Weights of a small mixture-of-experts language model, trained from scratch on English Wikipedia.
Size: 12 layers, width 224, 67.6M parameters.
Experts: 96 experts in each of 11 layers, 2 picks a token, a shared expert of 128 neurons.
Training: a variant of Adam for the experts, 671M tokens.
Below are experts of layer 7 (counted from 0) of a mixture-of-experts language model. Rows are named router (the router's row for the expert), up (a neuron's input weights, with its number), down (a neuron's output weights, with its number) and show model dimensions 56-111. Each number is 50 + 10 x the weight over its row's rms, rounded and kept within 0 to 99.
Before each expert's rows: "gets" lists some tokens that make up at least twice as much of what it gets as of all text; "comes before" lists some tokens at least twice as common just after its tokens as in all text. This comes from a sample of Wikipedia text that the model never trained on. Tokens count by the router's weight.

# expert 67
gets: " that", ",", " which", " and", " who", " where"
comes before: " he", ",", " the", " it", " they", " she"
router:57 50 43 43 50 52 50 62 34 40 47 58 38 32 49 37 44 46 52 76 38 39 48 49 54 54 45 37 67 65 61 72 68 44 72 61 51 44 47 46 47 38 55 70 38 70 56 40 72 60 76 43 53 48 54 65
up0:55 49 51 50 50 25 45 59 52 49 55 79 55 21 37 52 36 51 48 50 29 44 48 63 55 52 53 53 45 51 47 69 55 46 48 60 61 49 48 51 48 50 51 51 50 66 43 46 33 40 49 48 53 68 41 59
down0:46 46 62 34 51 16 45 60 71 29 56 46 42 44 50 67 50 31 49 58 52 48 52 81 57 57 49 50 42 48 43 46 49 54 54 54 64 53 45 24 49 53 40 48 51 26 57 59 61 58 40 36 46 64 50 53
up1:64 43 51 34 40 50 56 52 31 53 40 52 52 46 46 23 47 56 50 57 21 47 49 67 52 45 49 47 56 49 66 66 53 54 42 46 51 41 56 54 54 58 76 66 41 63 31 41 48 45 50 46 53 57 50 52
down1:54 63 52 47 43 49 49 49 51 53 47 62 55 44 46 65 52 48 51 52 78 56 70 50 54 48 56 41 51 53 57 58 52 72 52 87 51 58 49 50 60 59 45 46 52 53 54 54 52 80 53 56 31 54 52 76

# expert 18
gets: " in", " at", " In", "In", " from", " of"
comes before: " the", " ", " a", " his", " this", " which"
router:66 38 48 59 38 56 42 49 49 46 52 74 67 34 46 43 56 59 40 62 33 25 42 62 49 58 56 45 55 41 60 67 46 55 44 61 59 42 34 36 39 41 59 64 40 47 49 34 54 53 40 54 50 58 60 64
up17:70 49 61 42 37 47 57 49 42 44 69 61 58 52 52 49 48 52 42 41 49 84 46 44 50 61 71 46 41 46 49 48 44 38 46 46 65 46 47 41 32 62 57 50 42 52 38 48 45 48 61 65 38 55 48 51
down17:46 38 61 63 42 57 57 49 25 57 41 41 52 45 54 52 52 54 57 66 56 30 62 54 49 59 44 49 50 46 57 38 51 53 56 61 52 60 46 50 56 59 33 52 52 45 22 30 54 73 33 51 50 57 39 67
up18:49 63 50 48 43 44 53 39 34 42 67 64 45 51 48 41 48 43 49 52 43 55 61 49 59 53 74 40 36 53 69 52 39 62 53 56 63 40 65 48 42 54 44 51 55 55 40 55 56 52 54 39 32 64 49 50
down18:53 43 69 60 37 53 24 51 64 40 37 61 59 60 66 67 45 58 63 64 39 47 59 55 46 55 59 43 59 40 55 51 54 53 58 62 65 41 54 59 38 40 44 56 33 49 51 46 51 45 33 32 52 49 54 31

# expert 16
gets: " with", " for", " by", " to", " of", " after"
comes before: " the", " a", " his", " an", " her", " their"
router:64 57 53 68 47 58 72 46 58 47 48 62 61 29 50 42 39 60 51 74 42 48 63 41 55 49 49 48 51 47 60 57 51 50 56 55 57 39 34 54 51 39 49 79 54 51 50 33 59 59 47 43 46 61 48 57
up17:55 51 64 52 57 51 52 33 57 54 45 46 56 46 56 42 56 58 49 53 46 44 33 51 45 46 42 62 57 54 54 50 68 50 63 53 21 64 49 51 48 54 45 60 67 48 48 62 75 57 51 41 41 70 57 49
down17:55 64 43 43 43 46 57 39 52 45 48 46 66 63 55 51 39 47 51 59 70 51 63 48 45 52 44 52 39 51 52 16 41 43 32 45 48 49 55 49 58 49 55 50 41 40 42 47 56 52 59 50 40 46 50 40
up18:38 65 43 53 56 44 52 42 63 46 55 37 46 53 65 70 49 52 57 59 43 48 39 50 73 51 59 56 46 42 48 45 57 61 56 57 75 52 45 36 57 48 46 32 47 55 52 47 47 47 67 49 50 40 63 38
down18:56 48 47 88 62 60 62 51 55 54 46 48 67 50 53 52 41 45 43 56 50 50 52 28 57 47 49 34 49 52 48 53 52 53 35 53 66 70 55 54 55 39 40 33 42 44 43 45 54 57 43 41 60 43 62 47

# expert 78
gets: " of", " from", " between", " for", " in", " by"
comes before: " the", " a", " his", " its", " their", " this"
router:66 65 49 65 45 44 49 54 45 42 52 68 62 33 52 46 40 57 32 68 49 33 44 53 59 56 58 55 65 38 54 71 57 46 51 71 45 41 47 53 45 52 51 63 43 58 46 30 60 58 58 53 45 46 39 42
up0:63 55 46 39 63 52 26 48 63 47 44 50 46 28 44 47 39 61 48 54 49 35 60 57 28 35 50 67 51 38 40 55 82 62 53 50 34 69 52 61 38 59 49 47 56 62 40 48 48 47 53 35 50 56 49 56
down0:40 57 61 45 46 59 59 42 42 52 55 41 49 64 52 56 55 52 46 61 56 52 60 39 52 61 59 67 41 37 43 43 56 53 40 47 29 47 46 52 48 57 56 56 54 49 40 39 60 44 54 38 41 61 46 49
up1:49 22 45 47 58 54 58 51 67 44 47 61 40 39 51 36 49 40 54 48 39 54 58 45 39 35 47 53 55 46 57 51 57 55 47 48 30 44 45 47 27 60 64 53 61 29 57 65 58 35 50 35 46 67 47 41
down1:48 51 55 41 58 42 67 55 51 54 59 54 37 42 62 62 59 55 48 55 52 61 53 44 44 63 66 33 50 50 42 58 51 65 48 51 32 65 32 78 26 61 44 49 34 37 68 58 52 45 79 37 55 63 54 38

# expert 64
gets: " to", " would", " also", " not", "ly", " can"
comes before: " be", " |", " have", " the", ";", " take"
router:45 40 45 56 44 34 56 52 30 33 39 49 79 29 51 35 50 48 52 54 36 45 41 64 42 40 41 61 56 58 61 68 64 55 68 53 54 47 44 58 34 48 57 65 33 42 50 37 51 46 52 55 61 66 56 63
up0:53 36 58 47 50 48 56 42 59 50 48 49 50 45 59 50 29 68 62 53 52 37 49 46 49 57 34 59 38 47 43 57 51 60 42 59 48 40 38 57 44 37 60 60 64 51 63 62 61 52 60 39 57 52 64 22
down0:41 61 51 65 61 55 82 54 58 52 72 52 40 67 47 53 60 49 47 48 37 62 57 43 56 51 51 47 44 39 58 31 62 30 39 44 54 67 50 54 44 54 40 47 42 40 28 40 44 36 58 47 49 42 44 46
up1:79 55 37 59 46 55 60 57 65 30 57 49 49 42 38 48 56 51 53 51 44 58 42 53 42 54 70 45 45 45 74 51 73 51 40 42 59 35 58 52 42 23 55 58 49 41 29 49 63 50 62 32 64 45 53 51
down1:40 42 54 51 46 43 56 48 45 42 57 45 51 38 59 55 56 46 62 48 65 56 58 48 55 32 41 56 39 28 63 30 68 44 62 47 60 49 47 43 34 59 40 30 59 33 39 41 58 38 41 58 54 55 44 38

# expert 40
gets: " ", "1", "2", "9", "0", "8"
comes before: "2", "1", "3", "4", "5", "8"
router:42 47 67 41 50 40 56 51 27 24 56 63 65 36 48 47 53 56 49 75 26 46 53 62 55 42 56 48 58 65 59 72 58 55 69 52 44 37 42 56 31 39 58 77 40 68 54 38 58 49 58 44 53 55 54 57
up0:84 51 50 44 48 50 44 60 52 35 48 52 47 39 53 46 51 42 44 67 39 28 51 70 50 55 39 64 56 44 51 66 66 51 46 54 49 42 53 55 62 57 55 54 44 53 47 36 61 64 59 52 42 58 42 63
down0:54 71 53 55 53 57 41 63 46 48 52 55 34 21 49 69 49 43 50 48 52 59 49 45 50 50 53 53 67 53 61 53 56 61 53 45 44 54 45 37 38 45 52 61 51 52 48 39 55 53 50 34 50 53 60 37
up1:58 49 31 49 60 37 67 46 34 58 62 67 46 37 56 52 51 38 59 48 60 55 53 58 47 51 61 48 39 50 45 73 53 48 49 41 44 41 49 42 50 52 47 55 49 53 41 57 64 53 42 47 35 45 67 43
down1:57 61 44 50 47 42 46 42 33 48 51 58 45 47 62 50 62 53 49 58 49 46 36 53 74 64 42 54 35 52 60 39 46 64 68 70 54 50 57 49 58 34 36 49 52 42 50 68 45 62 39 53 55 53 42 59

# expert 11
gets: "ed", " used", " known", "d", " released", "ated"
comes before: " by", " to", " in", " as", " on", " for"
router:51 49 51 65 49 47 55 48 34 50 58 66 35 34 63 47 58 52 30 70 45 44 40 70 47 40 45 45 46 43 60 69 62 48 73 72 31 51 50 67 60 51 55 62 41 65 56 39 56 55 50 58 43 53 55 61
up0:41 36 41 31 44 50 61 54 44 48 52 47 50 50 62 42 51 37 52 50 50 37 61 45 40 36 33 40 68 70 49 50 39 45 63 47 50 66 65 48 55 51 69 59 30 64 64 52 53 59 48 69 40 51 33 55
down0:59 51 49 56 44 42 54 46 51 53 49 66 58 46 28 57 47 59 60 38 37 60 59 60 44 35 48 50 32 35 50 57 56 57 47 61 50 61 37 54 32 72 48 56 65 53 43 47 55 37 49 50 57 69 34 71
up1:64 57 59 52 54 31 36 54 55 58 46 51 53 52 52 49 47 53 54 41 61 44 78 51 56 34 55 46 53 58 44 59 47 54 39 56 60 55 38 43 68 60 49 68 39 51 51 58 49 40 71 54 66 56 53 55
down1:36 52 59 46 40 40 68 53 51 44 55 71 45 55 33 54 44 58 36 43 43 42 49 45 36 60 55 47 39 34 55 56 48 71 51 50 30 52 56 53 65 30 55 55 41 26 51 55 68 42 44 41 46 52 37 64

# expert 42
gets: "ed", "s", " won", " began", " made", " played"
comes before: " the", " to", " a", " that", " in", " his"
router:68 46 52 43 59 45 52 50 47 50 43 48 32 29 63 46 51 59 34 55 47 35 46 52 63 50 60 58 43 60 64 69 72 56 58 66 58 42 35 62 55 57 49 65 42 60 40 46 47 73 48 55 47 64 53 64
up0:72 54 49 52 60 67 51 47 56 51 54 57 50 54 29 49 45 49 49 46 38 59 48 47 36 46 45 63 55 58 54 53 52 57 52 40 53 50 59 42 28 37 68 55 66 40 42 43 47 46 26 53 39 55 50 49
down0:56 49 39 54 49 35 47 53 43 47 62 60 53 29 39 62 67 63 62 51 59 63 56 56 62 50 50 47 29 55 63 69 42 66 67 51 52 48 66 75 53 46 19 43 36 40 38 62 49 35 48 45 49 61 64 59
up1:50 53 37 54 42 61 30 44 48 48 66 45 46 22 58 55 56 48 73 65 37 48 40 42 45 49 46 63 47 57 55 58 40 43 64 52 46 51 55 59 44 49 42 46 32 54 46 46 34 54 42 58 54 39 44 65
down1:52 50 56 59 69 71 53 50 61 68 37 44 58 65 57 50 51 37 49 39 52 56 34 51 51 54 50 61 50 57 47 31 60 65 54 54 43 55 38 38 79 36 54 50 59 49 49 55 57 35 51 51 53 34 57 56

# expert 71
gets: "==", " ==", " /", "Personal", "Career", "History"
comes before: ":", "==", " ==", "See", " information", " career"
router:66 56 39 29 52 59 65 46 42 25 51 61 45 32 64 39 34 53 19 55 35 36 55 53 61 43 42 49 60 55 50 60 48 47 68 69 55 36 50 54 38 49 63 76 30 52 57 56 55 46 52 46 47 59 46 51
up0:60 48 47 60 59 49 56 55 50 43 47 47 49 26 41 51 44 35 55 57 36 56 47 50 46 30 38 71 36 34 67 53 44 65 50 52 55 61 62 47 50 52 65 52 33 45 56 61 41 57 52 52 46 48 58 69
down0:58 50 56 48 50 50 49 48 41 43 43 42 38 39 62 51 68 34 26 45 39 55 51 51 53 57 39 39 44 56 48 57 62 66 62 57 60 37 36 56 49 38 52 50 64 40 55 57 38 61 49 46 59 48 69 36
up1:51 40 38 48 42 45 70 64 52 44 61 49 66 45 42 48 52 52 35 51 22 51 57 61 47 51 43 34 54 49 65 63 47 50 51 46 52 68 62 46 54 50 41 69 59 54 48 50 69 38 36 63 53 46 82 62
down1:55 43 41 29 50 47 28 57 51 54 42 48 69 36 59 44 39 61 45 30 56 59 49 49 49 48 72 35 52 52 53 72 70 43 26 40 45 31 45 47 56 52 70 50 30 39 51 63 57 53 46 57 55 63 46 46

# expert 15
gets: " years", " time", " year", " days", " before", " In"
comes before: ",", " the", " of", " later", " to", " after"
router:58 53 54 45 48 36 33 45 51 53 40 66 26 43 46 38 60 55 64 65 45 40 49 61 60 47 47 52 62 55 72 66 53 58 66 43 47 52 42 68 52 46 58 56 36 58 57 49 57 50 51 56 55 57 54 60
up0:62 54 57 39 45 45 34 50 54 58 68 53 41 28 62 45 62 60 51 59 47 50 57 44 68 52 49 34 54 60 58 53 52 39 74 58 58 68 66 55 59 30 47 46 38 39 51 47 57 57 35 39 48 43 53 57
down0:65 73 45 67 48 59 54 51 45 54 54 29 46 62 55 56 44 53 39 43 40 52 52 60 47 56 47 64 55 56 36 64 36 47 46 45 58 55 57 61 45 48 39 47 48 56 52 42 46 36 51 51 49 28 51 42
up1:42 41 60 42 64 51 40 56 53 40 35 45 35 57 49 42 42 67 26 50 32 38 55 53 62 61 37 59 42 46 64 56 58 43 56 53 54 68 53 63 42 51 47 51 49 48 60 63 44 55 46 52 52 61 51 48
down1:33 57 53 57 39 71 53 56 67 47 55 39 40 55 22 68 48 48 42 52 38 62 68 60 47 40 47 48 35 57 60 28 49 46 53 43 50 53 59 57 53 59 62 56 38 70 44 49 48 46 45 48 36 38 42 38